Weights of a small mixture-of-experts language model, trained from scratch on English Wikipedia.
Size: 9 layers, vocabulary 16384.
Experts: 12 experts in each of 8 layers, 352 squared ReLU neurons an expert.
Below are experts of layer 6 (counted from 0) of a mixture-of-experts language model. Rows are named router (the router's row for the expert), up (a neuron's input weights, with its number), down (a neuron's output weights, with its number) and show model dimensions 256-383. Each number is 128 + 32 x the weight over its row's rms, rounded and kept within 0 to 255. Numbers have three digits each.
Before each expert's rows: "mostly gets" lists some tokens that are sent to it at least half of the time; "comes after" lists some tokens at least twice as common just before its tokens as in all text. This comes from a sample of Wikipedia text that the model never trained on. Tokens count by the router's weight.

# expert 1
mostly gets: " when", " where", " during", " with", " before", " after"
comes after: " |", "\n", "==", " ==", "===", " ==="
router:076077121098104169198118159122095154126049126154094089177076115091143079142172102164121139146141115129112085105120080157059109102173143146141140077144166073141146133094113047126102125152117052117204124074097096136106097097163124138147197213102109139119131139138145117118158131128118103069147145094203133175140136107120125069099128096120108133064153116147138143165098107132094125095182
up1:165135129138142139127102126140137174135100153170114154149118133162183077149114144119126120095098151151109106128132066116158200087169072047139127110146137123134141156140134105168144157143156176070086142118110152145131087070181120122162129107183117166121130141123091103111080081087106143138167164132094150109151180158157221162116133134123045139126094110109150103139143145135116158154073
down1:098126109114141123136148165119151092125162125136119116130091118132097132168096147140160131152147133098101183121140150122100106196108107132107118090150110048137114141101175083110146065135177145085172116119153134193107100161155126150180093116157157147139117129123192154118099136160129167130099102148177095144078119108139152069150118150145139105145089125064100099090092132103126095123109
up2:137090076187139153154140132093106130170139101164153121094109090165080119148103146078185115119136079075118133140107160112150136142140194073123148193122102145118205108088094053138127101120114079149144131175148109103090085125102129171135075129145068133050106207136137111124158089069120035113083147072147130141137153071090155134149130152142174087086097059162110117114142078140141122131131
down2:132071187074085117141147117096136175087145161163164134166190166102191134098120103125104071157129104132153100109139163139154078171151185143114103091059214111088164134123136130112097136112168093156103096124124094129115102072103143084110183104135093117189113107053172138133120114123144202118143084157107166097079173115161119138121156099085146157079114154173080127129109183110120170151134
up3:108091128181169039126126091145134069084141132194116091106137130043125142196117099147095093136130120168111181073131116088141105110172139141157108141167144163125159130119055165178089122133126131159198126128123126089159070154096154144038114155106142188122159149165186141157097125125096019089103179119181127100115130137136120125116191110130052164123145059131121190111142131123165124098097
down3:116106117126141136135145096130117101094150029110121140197178162145117171114132177163135132169154124166098079070122122147060161124063116148133159124151079140151164100126133108119147149087146134086088160105135139100139133150113175109129125078163129090163153111173125117137117113150153087189145162085103188168189100139184107116181063105108163144054085160152097163122155062099148134141097
up4:112109154149036126111119072164122197081115162138131143109083118096104127108145160123134142136094141065123133150175160111198113150120140144104147187074122130110121090097129154149160187157084077145147151098133153143121165170159133162114168088118134112150119125144082125137123083073076137066139170138134113111121131154138156107135130157145118065083137156081067165108108088101139124160157
down4:155134133115133101108129167158158162097102169103152108059102188055100173121063113114185179131083132097097129118130108132144180078192095111099151123050145116166175134156131178144151116143153121147152133138138141196209176158165148104123185118115104124181178139140116145174132092092156135157127086139126085110129095096178137139084147112100087119078142084131102119142150112164130100159144
up5:107129171154156168118100105101099180135185195155189128123130132177133162125147147143014127102124132116112084162133127131088120126133137082128105130175145142142120120123136101118115145150093158138120131133120126164075152109068142154078107140038105106150107118148127090108105159124167160111165138120120138160122128158174164122115159131061087152123137097151125125202059108136122147099141
down5:150115096127122199130179105102154080155152117140157122122125159104107100114144140107103118099121157202135106173072113094125104205104115096172131138084184142102141118162152104095152162114125132126119137115074110118158111122077160178100058079084151097177089139072156071111140155142092156152177189131119134137081126117130178073125078103153112152085144150129076106118074090153126175157176
up6:099162079122138152125157138146087084112153193175125104153136159032122144113135156166126123162119124105148094147044184141057093180133196115077132160111103175158181100128169082133146072171133117130092121073139122088098140162143105102097145169140166130121170163142146134111126124067147101169147201145162146121138125149097128083133137131093128148102143135156108127081141121129167040112169
down6:128104121152121113083098152133092135143083122165120073102161171069101094172137117114139105115125141125107124172114158127042110108132139140123111103177116097135176199115127151115149131149165110079080157151174127132117136117130139143092137077035158140210132128080141168153130148109142156115124114128133120157108077158164158107108148081088083100113077136152096089119084163087144146158120
up7:209125063114110120112145122099135116145132103063175140172124163085115105064141137102163115124184085162117148094137077151099096139157091121117142069147127111111108131120125160141120178163079147120139104156121096168135119071081143120211140148066077089100131152115079122113144134111152114127141089128125081136122140109124091145153108090134109094144104093138119121184133068099092128136116
down7:138131139172136196153113123128059060119115134090143114134095160137132146096130151168110118091134134146127133091185088114144120117183161119081133103095100142036093157093126160068067120110101144111158142122096117133134118119096155100149114121099098109147124114124161118195131190093083197128105205129118140132168127149088095145144122138081101133153148147166175114123147118087130100146157
up8:197140111147141110147161176064084125142046116059162109103149097109116136152172144145148095126174059119124083144113124136133111138109130138112171184090172185123042106064130106138121148098111134147162207094162124178153134111110133105160085173189072111071181170216115156126162113125126096070171134119157164127134119143072161096122086143110188107070149054122139135106084103149137121164164
down8:133176144137148087121159087103185095176141113016107088118131103149120094134104131134155106162102125141122134095092181179147195136074081140162139131056173097144100174114109099144113161161123156095181159138115133141172114132160060090164149116127139133105150134174099166096138069113098153171118125137131148066146160148101062169105087149162151135146129106067141133192072116176126126083132
up9:107166093136194121140137084169167133200120089081126069135167140063124162197052128095134126051098121131122110149147153109142123097162142131107160155084091228113176141163133112165148118172086109096132143133078108162138142137109110154059093131157032116117165109155072131137121120098117175119111136159120129112147141126084098120063148157145084098109132147183116103110163107133155115144122
down9:075169156129147147109119174133091180152161173160105117116136152154159076125087141159188135045154113144145140095110108115087163138187095077102169143168139129116094175136105112118139081149135131093110096124169151120124123134128045150143137067147156208134140150110109058183159140158104126117091145130100132146105152134172123153116178153190040168134116101099131110101084139100122164130098
up10:125121135110084129144157135113067155141142084119123146066161168100120114147064138122111104086137080066069103147124111148135107126125112107100149097153170095133167140120144108153107075186166083085182155170151102179154115107181114112163189135133113146067164105140102129134099046211131167126146132135116134150094116180141169144121156169148132091148190146172150155121122178119120114099103
down10:130134114109126143137089120129185124078121169158126172103143125143101111158092155157134127093143114119075155130148115185148137125146092105093016071142133163116097134083170107077125163110169153099179112145182144136144113118193130120138080119156105100136100175119143157175139105131137128089149101176148123135059115141143143164201085121105128181124186124083115097126089100109159152123058
up11:130091094163164128142111115117144180212157143127142128136116129123143093097179114111105140145128124098167085156064159152155149160084149143125175036103110180147158134099156123107152112085119122121128133178109150137067131100087152150132142200111047098184121149151095160135127143195136189123114095078191123113141106159160155082124135184162132082156151142122120154140063156130190106147115
down11:097170122098101156089096110148141073090056111126193054119148117093137124122141150114145150066150124083129102177155124157132138129144079138094095163104117140218127122076176123148095086135167122136179083140143121162187120108085142178081126161210132073128129127135135130144087182153176149161122110121193108173109121116125145086216131159137117138149111118127089088127119158081134102085086
up12:133172128115128096139150181130142142086119144078213181105147117079095128075178068120126132161139094105122141132117082069104136151091131158115140154116108206208109147140118161132107160113086163184129089146093145081146138161090170158117103145130119176134142118123108074182050114164137124085127062142154072105137122191075146067097146089079128086114114093194048121152142158122093123111179
down12:146141076169114120097173178183098166162103113139137150096095168166145139151134141180108137163115107153129109170124082162118145134090161048104192111107102129106110139171124139169065130131098093180103118083124109120143182131151127191084108105186090099117099172139130107133123100171132077109118153069117129151107136095170164112127123168156140127123079130131135181141135186183130098153123
up13:082110106138067109125131164077125121086113137156142104098179144127123066103143113176108095181072139060114138119176105084074167152176125108176115173094160127175121079111152143159131136113166145095174155178135123176118092141154098079164106171166168121055193088157120075134098082146070179088102126119173136164153117146124159104155129173108083119149133125113141133204094170149155099131096
down13:022129121113103120181128141131116135046119150129114105150135157116149101157141069168145166135113122108119144097084135153152127109152149128125021072096146113184125135117140156137128149115120122163154096168092097159152104203133108117091084134122128111124098191123062142141116145138123109132173109132138190150170141142045147130143127150134094109105138148162153117110128079088170131151090
up14:115154159120156157129112135107099166123127162119147132166144128131093113186123092103109057080127172137145100187116140173102095091113188087172093146117124154174190084167127110100139119106140136114202144077099103132132188117071117073129154159125178179133098174161122097115122195079176097188114123163107134076147077101090154149124090191180116140158138153140182133189109153162132155120120
down14:114097110095140102144129121150131131155128076182112123107089134105160062151140129168098103154159077067083140076136075190071098129100125130152108138217133109129128114090140063109108128177163096132116125101162190144099088109139028137176135108104103174138151169074088187119112118120120096109124147122158153169115083151120110093117138085064169093160107126154107099121144122124108131145116
up15:149119135117093135091133147164082130146091091122152099129146108103107130121110095143115139096079180079122137133146059070106078155162119137153084119142185209155070200136151113137170164133112213142210058060140140157126135130151170158110136192106133137116183151119131092133098146150121109192133117169122087119112152156103062133131158110130096095178135126072102110122120108141136174106072
down15:142102118158068107127072123120139141127058141149154108157152156126186106099106104143116149097138118129016131123119098082234093126164154133130125101134120101080069120093138147145082120186132105116141103111138111153105155084121150087146114149110085071137148145065120176136096127100134104201099154105111143084119145157161114091192151154196117148150110139144086063137113086105092132147140
up16:107102083120164079116127168101147093146165160133146139156113150103079130067044089133145164149087116078152100095154108174146140167101158107146149093118133126103133089092142093135169113163147175118165120166163141119089098099127096136188098141084161097119135158080072067175077109159104156096098124079173135141135101146138155133127105163153088093194113100185149095157122111094122172115077
down16:159126142102095127136085111185079108175065157135146073122073149143126094064119115106145119102113153197131144150136088157191161148109131117155147189091101177189158142111168090134186081127169094159135148071146166150118114200102113142165090153153124111139079105107181136179109186077141083155088144154118180121171173129129140105162125163144155182138114147102148135097155089103128143150135
up17:083124133141112193147142177157101156142083115105119227119161100134105078101148161057149119141068137115120155163128149105107100152125162104160125148090159151163101123144151143128126135099142196142190176088097139118118138180156142164132086150126103182111114116102110116109147148129112172170152118113138132049112151142097160111122136107100185082165169164098095059122132165137124121150128
down17:109144082102156116149114160098107122193146130136141097105106120131149122155126086173100179096172066176159141096087165094176127148088121189134064102115111169106140114076149130142118131122159102132122136094144100127165107120134135119108141142083086075137185126071133169118168159105125087183105088079097194153131101094162122123110175106146160164116069123064118174117149118131120101148128

# expert 9
mostly gets: " 10", "%", " 8", " 6", " 100", " 15"
comes after: " |", "–", ".", "|", " (", ";"
router:106137098089097166208088151129128144135147123126209056208105099100100122134112063173123079117165070091096103084146108181111093120150136168099148141122177110183165108102124108133158122120174098116139146157031107126150133132147133107130137208108093144096138142184104091146101097119120078144126181116098082139136088089124145128073158112130130138094089101162103081148082093153108088129126
up1:085107075128175137098101114123110116155122133101185131136127114095084117123152153175141138064154100138114117095062125107131130105155180170164080086158146136136136099127056103156091128127151134137102085093152155180115094165098093057154187130129094183056115124103181101143147144146134100101155118127121167135139091126169089143110111052127151112163161052170146132115136104128128151099123
down1:114107111090126099146126164159245121044173153097147111067143148120135141141103138077097134186140167130151161145132082129125137165084093140140106138120112147126136156139121152086163076094107167120132160170099079128162129114148151144081135138080130147195128131159084136149149137139100149164141129146156107106162133100182184097073127115120090149136137142109073058151128108127090144107146
up2:121112090195126095109130093133125119117139079102138157166141120103141153154103120156096202121095127160123109076082117134171075095099130120086159138117114101153126119142149136124090116146154068153155155124158124152091094133084117177119099197134128065094181121178148107083127170143124154111130136140110185124226097124109119172160071115130187124106088151175030146095166102170134128109161
down2:104083105161149150133110103151148124104148129105172114116095120118095185186131160115124141096171165174121135085094142117143107164142126142062158179076114082073109197172128099143135116102159124110080199094150123161127059105086106135124158104136144086109115161117087118121245125092112139177136169165119175075120096092154162091179095126081152136154133136090141135121085138144116110149112
up3:087085131122098188134143089131104210090135147115132117144154151152116113088121170138146128072105162137117175108160127119143114176187113098129089138139157099161112090109079102153105104126117121105089114127118128131107069141152154103108172133147165118144117127080167099173146096145107111110119143145087118172149147110219113157132113130170135183121026090149082160186100155131075086155142
down3:133089093115120131117139099064133120171149133142140141138151107114097101152173122134098111088132143145127154107100148196119137106115112100121087125082183147117104198139120115060154123098124151099155136153139148075064145122123120071163105129168086059090041125140151099169154150177142121144127144125134143134144157103099167129088158117147123074130087094105111084132159121094134173088144
up4:072155127092132139165100095085143132141131131128128186113135140084135082107201090122150114100109139155099164130097093105051065130145171146113125165150144184155134059160137078119117095139111119098184125137128159130106147131081118161106156161079144181122112172095150175179109117114131175104097154116120174149121107081121147115145115143097134144209138074120145108106157072090169090123113
down4:087087174221109098168157087055146149105121115114156100127097102136184188092131159155124082175113166096131167104100104177163159112119164172060150143105148110136191104127161089099109140138140143131137147131121174113157119154107113131155126103143086196107113153140123101099136124039126152125085111200150153115078130153085118122102091155142164145191147151113153127152128097170101090114153
up5:133165120083192153155129181056125128104118167124106117066073136056068082103080070152104164179126082128129174134143082150092164146231135124116126112161161147142123121157154143152135087101096161098123128139109078135122144052112134148107153212168145159085123156189084119130110129142132114064122146102148119110126116132151064125081129095121161119122167137077113147133192107163101114103170
down5:156127081147108104112125111108135117087106134149126074122139190145158134123094125133091106141164090135169158245142092149081113140157123087128079123150136151153129188130087158129111098132119181144111124138181180126121162153077127087101114112116106139076097113132084174132116146101126096120109130115140119153108115198122135094134177117138116175169164096101132123121153130107119108117127
up6:141108070090123120145125084034195145097122110159080110134167163076143112129090122154121170161107162074118129127139103171107128118155087105144146112168118138166125133125185140149129143133088098159092110137175159177148099095138078183123160131079140123095111146078102141115075164119106135123120158129108056211131113175143121131100092128133125146130152139120110115162129076150148172067113
down6:091137142140149085166111127138070144178123088141119120097111132147108144112220097091094102167157190112137154084124138122142125070091081145157149154125161175114087127138097113216099177135104132191125162165080188114183139140117124141101112132135157114143075181140119140127124136155100112133111148134187117130180079134178106113118099124126117143144117145135161199076090169060129158124132
up7:120097102210111097096120136071145162131091126117134144099180142126160148104152150130113088174134159099130137095114053129148090061148104076179093154146135110089095118124097126117111118093081135128202146117115149143152116143158105120093100068173131107114107123076159129122108094139170168134142146132160069136123122114173109131168110116174117075166090153126157166117111143122130104130178
down7:176127098123171167075083168115096098134119111089132134104166154123119148112107122152125093136160139139135167106088188122172119115166132107188103146173142124141090171174138125151132106119113131104121180138103145097130127136151153087167119133091131087099121111074136141177124126143113148168152144117144108150105178115171069156124084122176144199136120083117119168130124178144111172105166
up8:095107126112140148172223195105127125133100116136092154129060139091102065122084164110124135103131116124132152150141076140084124127106172104152137124189118191154104092205160159063105074119095156093147119134124110189064108090112116157148126128145114120158130171154105141108131096104151145149096149098120103103090115161135173127223113127135189139129118084116120154107116109088128100135093
down8:173124172124113124163101149091188095158119121086118091176119117081096165158095107085103164144106118170075113104125144057116088136141139155130145141178124154130125109155107110124175122091159176147140088087131116167110146135097111119100150129166112115139153143089141126109118118070125109137115150142090120210173098170076123136134118181113137097152102127129165132063147108118138109138044
up9:133103187094214178166141178063101111139133135168106155098122103081184128108169122126178114155164124150076111151167143153146159180155113138150127155163170139180186112126085078154121131116066124088101084103073155090102137143148138113128113164093110169135148117144149043165131131184173124116081142101117146084142181157087106126155104115124055154153130110185116138105082084167168058147159
down9:155095129096148148168159154124112098138205117069145107113096103099109090141119161146145162171157129139138140102149081138130101097146120142139135139142127139150115078110086164126065153092159114147126101153107053124125099177121137140146064112140135151159153157156141085111131133144166147111090107133080131105170096127112099145067140108138122126146090104175148154119111201102078133112154
up10:096141124154123146128108088102164135105122136121154167179074083124143112113136159189174201120127152217130152091115185123127127165127106069123189124125074161150160134131142112161176129154115109152121130115158130161150122159092102109123091146164105079149107114116146159098085086128150102104114151133121124076049134134138137088180188123133212091106171110126091175124143156068078082101171
down10:147105145126167117130059117180139143145087150143177173089108135102141109080182124173136082153160158153066120172128104153140098154128127104140179158134085126137145092163091162144076099101126147133110136114208123123127131147163000088145122088126119133131110155135110134142134132138141201176120098128115145118135152110096120106144141131147177108145184139181176126168138164113077123111123
up11:131126096144145101139091153107108094116143145161096164121183090143139124101100074103093136178041116129126119166141093152130123138128136111137103096152133154080183154086132115095135141151160148143181176116133111050133106094088117096177173117117096142116150091143127141062098096153133096149162097082173162148140112164085133135107105155130194097098120093146069135113127089158138177134126
down11:102110132159144143078138176119085130152164130140143088156149144156203180088116153096090095151128127156121155180159092130161124123122103120191121119146128104080123121136123114126085093126111089195177151110141173117070139084109138146140135116131093131108131150132138113147168110062195145158162129151111140134122073183110133128094111058123162066141113080127070083172105105135164115111134
up12:063153167126161142119122153151134166082139083132118168133076127176079081158116166092128085154103121143125157195086095145074109224130136093155156137136173088094168044138060107132144121155133163191140119028173135087082119125092132113151133157159107136103103176138117122145139111151150161094120210052138142122153129162192148108132125084160127132179142109082082105168164106048152108157117
down12:109154115170109126128138136169221147108142096145165151131091119150174140132093131111158144175128123085154127144121111117135123106117122148110081114125088107148142079107119079092153168109075125117134139106148107135055196138069161146118107090181122137118130164156170117056123075134160165133142127099157152172109051118132097148062169113121134117128078152095132107178093096117104158098067
up13:099099159149107116163112116126119142130128140159106108151170144078096089103108107128173164129124127113104122096166079149084191119110124099106167115160130105128124076123175142139129127098091144133122113124186076098126127095214129129168119127169149119111156155102186155136136083078098121090133167029184083189119119146150139133073122141087159131202083095141161095152142124146175135140125
down13:160147094153198133094140174164082129121079159124108126044167151172110057096059120055140140105073110058143117157126093135113212156132133092083212132129109123140112107134157113116127107149159148156089107141089112149176091102152151209170175159140158090129194162085110138189130128154161123079121109142107138102190153106163140138117099106157074146152090113136139159150168182142112118127159
up14:150099202104184180141118109141075121107117113169137154129123091149099124142096133145158072094100124107145108139109075102141180139157069164136139138159097097114117078121142159144146119114137167058124150132113144129092099046126134095139156124116137125155164174116096118113138110147189140121141148123120097147118180154157112090085027174202208121128114160132109133084141113131160146160115
down14:133132117093189158157125113175127073170120123100108099156116127081087080128131100165140117083120099182137120141133127135144163145169156166098140102160117094140152141127094149075103158162056120114085111097104128133079117088114077152187093133130130148168061145142159131088169141129193150106096097099142133156129152073145095105078066102164166156142109128151132170104118158140178115143151
up15:105132122111145184097167149119103187136118148167134136122149144092096158117083084208122132108104154076121134069139126137128144118164095194122168111161092088146081068107158069164113166174126077155158140134150076127136161096141071116112159145112194099163163094098171165159109142148122128149140136091141126119127090103149057097085154126120168137157126167080194136081096086111133100121120
down15:125147145103184096083168138112126141122115151148126087150148212146107062093129159090181133131143110116089113118214083105169145113152117130150092130124109132142155077113073114076076105107118146121105111125137116115132084056091137104142116122082179112181156149138176150110141105153179188133081068132180120138101106175105154063137209118177108142170136136104162146115095123084196117116142
up16:068153155150142189085119174091109156146153143136103160142114085097127151136182118072206088101169133159158168152068128134110145127181113105167116082139162076145122101130159105060187054125093166180118158068071090147066074157181139058160157118161140157102112146095114155079062160166147093134094176096147126107162139174119167112118091135140143169133117112155101106094148131110076118115062
down16:135143138112122121134107147098146070105123142170167094082163188124123140100181068173179116160151112152185164160171122153178189115135165134176197130120127119203154157097164138145127094128141071149130142141107092115097173148130138094122059131143148164158163145146147129115137106099108072147076085119171130178140118125093074169110094152120124082096143180144168138135110131133099160166140
up17:170148085093137123105064146103107124165126150155118111078143141115135130113130087089114159120120143146071156127215081160106153157149126133114127103118139096128154170130129104208121169107082106096090114087111169125081069167172083164191159140197186185050123156067153065143100137162113103132112159122144133132208142136157094099138091134125101116148081097166136152185173138183140165151143
down17:119159086090152122106135140136138153139180103184131112159100107119134102156119108072132144103129177115092203140174163122136106140133106128134114134148122137129093130102113129147072125148172101168112098132135155114149079126187108070142178104136157120110108131089104135152182137136145109144080177113126149162148078126112123135162137144109105110099080135097130064191202136119162101133087

# expert 3
mostly gets: " one", " season", " city", " years", " year", " Date"
comes after: " the", " a", " The", "The", "'s", " first"
router:127087105163115138148013127138095149136056120140108085108097109101132092165156140191167076159108099121121164100072105169108111117145141121120167137116150132180148121160086136139111151144078090139142123070105121132092113142151146087124185183130099182165141170172122070139163072114161075114102163103155095094126092112100116136086152122162164137097126079163104085168099126147118143098125
up1:114110167152099129111127143111166143098100104162108085089107103112090146078080159158104145156164112142097148074120068174128150159137137168191125107165140082128181125088134157114142194058127088135136190144099101155115077136133144113173114130053169155113112120117102114185107126116097189107061165145182115113152118101130061118160087094143112151182117110119145160170115167085111119170135
down1:125187082117064122110094119174114074119118175162092118083117092097124142098156148177130128120113152127187144109159105109136208156102115143082064169178173154132161147189155187153132103084127128102116145083152098159122181147126161110124120146141111138161180099122135035132144140082155196180110135137117071082153097159153121183135130135116142120078151171136181122122136140125157130154115
up2:095169137064122141073150201179102115148090149168149168117083108144171139168101052147118079064098142087079099064163138125065128107131141149165095150106157174135163131092072109163168101147126164112131142104080116119116097068185124085173136121090128144105143171126114160124162118149181119053094156131167113150158191115143137108115121129110117139141131111091160131179134082158113113132111
down2:127132134110161126108129149103128095147108144137127134110121115124130229137188104077123109118110196133159116115136067069143068072143107130113095115111120156149156161129105131092123111134158144126139154162082118135113117112114127140098100128129135114180158163069122144085091163079158096145083107117098142132159149146072150028165094133104123141120157113097155161135122121142108142147066
up3:166160133131101110169124159123155125099079156169123133155131137122148102131135044205116093140160161164131110130152077109157149141190123117142107055165136161141052121124148154162103126092130140091132129117083006122170082103202095131093131152150112159136171100132110127145125090116104136154070108135196184124172126158115106162120085136154139092119151092096173100115108079109050103150118
down3:094127083101092169162110148166137136141138087115139062136138122071110140075200204126113173137105122133102131169123119142173151123138143160098164099134071058143119125122127127143096142072158094149089138146067139118146107142150141198102144158102086088153064158095178144088130175119156193140095163147089105137122116161140115145132124080118096090137147117068142153153103127164121119192091
up4:121132167132161202155148106090086129126086171129101196152135154162148117185167136162119088106140120106055153171134142140104079097188225126158118159156166071108198111137066141142156141101133165072111073131142131099082135135193143118146130153149097170127085145158175126142164122149131124127135110075131198133158122188112169070111108173184112105108116143142116111187099142107130151135137
down4:118128133131132164191077164139067109108117137084127138108084114183163078112165204101111176078175119099062114109150104116110139104187160134133132093153102115116075104142093133117149124094150099137100106165142166143066069077144139088075142125117138118142147098083123125156180182136183158111078098159097141078124119142085119107176144075154142182122125104115180107108138140115134145148144
up5:130113159152163167093162129018144107154134168123138158168097154174151095053115096138142127164169085103066085178126158139200093182101137125156140092127164108119099069136141099077148096135119151154120072103106129151089126056157100148140103082098161120133095206128104153152107150153139182063089141159129116138078123127075121140064153064148106183103074133095066108085083076109165141054171
down5:147128130128114113124149114144146157136139131179128085146141136121126161136110193141133084099062141141144106148067168105143079206132099152054075093103088116091105129176155160182055143132133137132172103090131179167102175124184148143086130118103119164162107137107117101087080124155126073153119119141074091110079131133140096162127096134089119142094153133080184122090166111175155145130162
up6:124109109125153160120121172092107188078077158137139163059094145093135153165053092109077106134153038139117110115189089113130149067075129094137129136121124118146095121140096116103146111154147126118079113121117151194165110130144148092150100082108125130109198176138056152093125068084059103129126135129157142193078095086161092118117098104169082128077114080135140175147136114110098079117143
down6:098116093140159127144114133178125100159113133160105088166110122204103152128065085161141169121181158154153138119153089067088129140149106241156135115133174131092184203103131168143098167193125122109122078077075102109097141137122143170188102172179163133186101156129121090105124106126107086091095085095096170133090124155096067152094198155105141118122075115196206145151118159097100116135122
up7:166155134107064123114179101132121135092131117205108086104103129102075078110148154164113047155116130116165114141151149097114114203139121132165120144148153133190139117075102107152144095195143168119161128088148137107068152135114142152204196125133165092080125155120161091102098127102153068112171120107080082135133106145214127102070108131130130086086182109146141138162122110121112132134118
down7:117098166142141097130092102065094105140150101105143122181109071112151120154091098143128144103172106124124122096182157174154160135113135164157117144138089115099138097127155107137106110138100094096175120100096160127121115119179141166148134131138124156148091210134156113124148137155156110146147056063173127171158171128120190094057081126172134139149119125140142201127157106179118101131140
up8:127152134118123171151101148172090144180126144150213153157101088098146132114120095110058152115117165094139094177141140112134116076117182132112161190127130186137123181128151141091090105166157103187101122137187123078100113149186135075114096127119128100081147143109064082137132058153156158136128099124111129053143151173116168073152158162101144122099117131152093145189116102107189179066046
down8:102144127157163072116119117171152088133165113094159124171163173118144148108153157112154161151144117142177075077106145166142168056114115139143159217127131139127077186118057145157166127163162109140106125124125101122114196100155098133118096152067139131153158133175119168112121143206133128156130096116104094130134168106122133149143135144141126145109109185135082099169093163111161119144075
up9:157092102135104175228136107135093175148147158154122203096188118166104112168146125099124127105198134091071031146140130166131130085133127138150085140161199093097191141100117111119186075110148154172103132151168150096117118149119113115144105119122133107129097066131108142085147169180140142149138112134114059132164151125161146125043108104180115104131105096158111114110134141148127201093156
down9:084150099134145169126103089131169100136117112084148081115089127104150120048127129111120091163073121173090102041049208131077118191136125151103101151158146126121076151166156098084140160105093148069119123142144171108096124109077110182220079109137078157154177138144091092136122116123073122139108126096121128133111119135176108117153154087135141161170135127152163124167145172103073116176126
up10:117138148118160114231148212124089122124118100187135217099173113169170101169108141151115099143141165133095122107079143171127126156119152122130103113118197135126163084083151068160172093163123123132118083110132125195106121158195125127066143146180085131098136129137128159096077185150178116103137143153138049128122152134082108159189083103169090145104129109178192124019102149123096132103121
down10:136138108184143148140090164115114135042097074123140145128172157102077116091110191141152135140190052161046115124155110134200085134195131123130120143128160120082076078101127101064102141150120150132100154151132169160127166068137125141131074117114154104123123154074076140131153241081147170079170116149118167133089097077121142149178094153151144165144120125212126098069067181080096132136134
up11:141139144140180131124111136129221142122138164114089096133110101139136097156093044088099106070124185111150120131118100194057150148149139131137125167167135112150162137080135130106132093078118107090148157198190119104125160094135132063143129113137072131114103212127061192110167136162145192104157174131102072133146155173181081108166143098176098154158112088091141096124115155129159106123173
down11:179137201148135096139143151089115145136102095125131074129130091115166104099122127089138144138210124143128166158115110185130154125118146069132088136094112088082130108136188129142157152136117101081085112156123119139177032062098112133107090148152111170087142142094167159174181195111145111185121110123106094125106141071110130068118191194121133081136090146073084157131164135145112057112155
up12:112129113114107090120146118119145135071080124061202194131128176096182152166073151128133088164193121126124119094113139057147111121224102136176079111132111157137143091112192098138129092150166150110187133106099088158173092074200125095105154137152093082152094140141129144127147078156124119125105142131119157088225200102131131126151159086085178168131135106113130111093091133128119075123169
down12:176161106156138106091088093083174122084089131104060146113134178137149143145128173118075143162097130177064160121155125131178142137127141170123177102075088109143140102131110189068122112122119114066106166135065117134113208098146096074152145159118089073094153225113145093129129131124125147162140125168059121135109170157176104192167101061082181150142094122107191077181117149143124083136173
up13:083121114141146105161140155110163115121126086154093165160123192113165112134106117114157116156132103084148111072158016116144100119104098195092157081114140144134099153158134148140120173112175140107143132166155096143156143154137127106127139137096172077096165142101167180152117102183142125075085106121147122153135178102110064147087134095156140138134045171149195082140100182062118088097173
down13:145144132136083128086167088151168136112107095108135142135072114154097113128156147112075107132144081104103175138140123121134162111085134121068084184090141192107123086101116117119107152119127125084101142136126058151163121165068093089142128171123126107080121113121140133054151047125138147195147145124104120081217162089137159159169166115154145135132169091081119159131163085151077094105145
up14:123131127117100135124141184144135135176146144156135118170055160101138179127152078110104159124080167105167110131188123142077177143110141194109147164165128111081124159104085105119156138136114096117091080123102124134114145108139119187112116160025085085157126141162166110124133174119083149093155109094161111143147134135143126084101163135155063097115114121173138122166030111107137110091135
down14:111139120154102126127099115128095098126175050141112107084109122147134109112121104139062131164140160132186079124073125115146147169113192114143097176151164093098181143169073090074127177104129160080152119078147161120113146135116150134135085124158065165118068096157073097142145112111100090134133112176170115143056114123147194149131110124124154122127210111124097199181077149161211165151162
up15:100131166125110190118120155120050077120117153160168105110118171149157115122120073117061188139072109168104146097112093132140088111133094066173120163103130161179107121084130116140207090152191165089132122106130085110137082175195124175143126138122201136138147117088152096147162185099082139142109146138199127120113095122075149149134144139163156126102149063196137148100077067116175137098126
down15:100182103171136110168124116110079087159118157150140112094163120135179118168149055156083134114098082104083114106177133112093128116167166093149092147119103115067129192136055127150079131091151145111168153171055115122141125113152153123078100164138151117119178150144090192131127075174114134110118152125181146149101111108090207154136121134196128066170177090091165147115116135070140128149141
up16:132105090158155110158162205142100171097122134152121132123153141112160160152183066096071113101219092155162143098111144202126143096131166108164114119190124156093148086121079075113107112119160122123155127102130109125149102131097109081150195137122076064116148134120106103084122114170175132131065137092136168136172124150176125146100176132180065101115169197115106119125154133131107100126215
down16:187157151147105145085159120163136127081163139098131098175175135081162130101171137119130081140133091173144128141150068091123181113118165112117107168132085148128118129138063108064109067056096110134179097100104157100157126148175115079154146117161112133130084168078122117098167159162165150163129112110110085131179183128127194083187133089142164159188150093132158127162109075114136134139178
up17:071139139051096112099153105177176058135111132125126136117101128165138108137127124171113088083114178107163123136138187078108148120174150112139138179094196098158212165161095136088113148169149136074170107122094073131091157162134095086091123118185186160093123113112134164135087108118138093088127110102072123147096091117132113096116161109115182143128120131151081155105124132075127148127113
down17:134144171137088158135195128139122111125123171123115092112147128162080064125114089118100132120148145094130152109143123122155147089174156114113164120055124144150167106108113096118111112113089198112132076146133115095113172115087096095154112117088150114139155065142098164136083175121132110134145110097135142134100175086056095088140167152120139081146130094099148216113172126083127133133122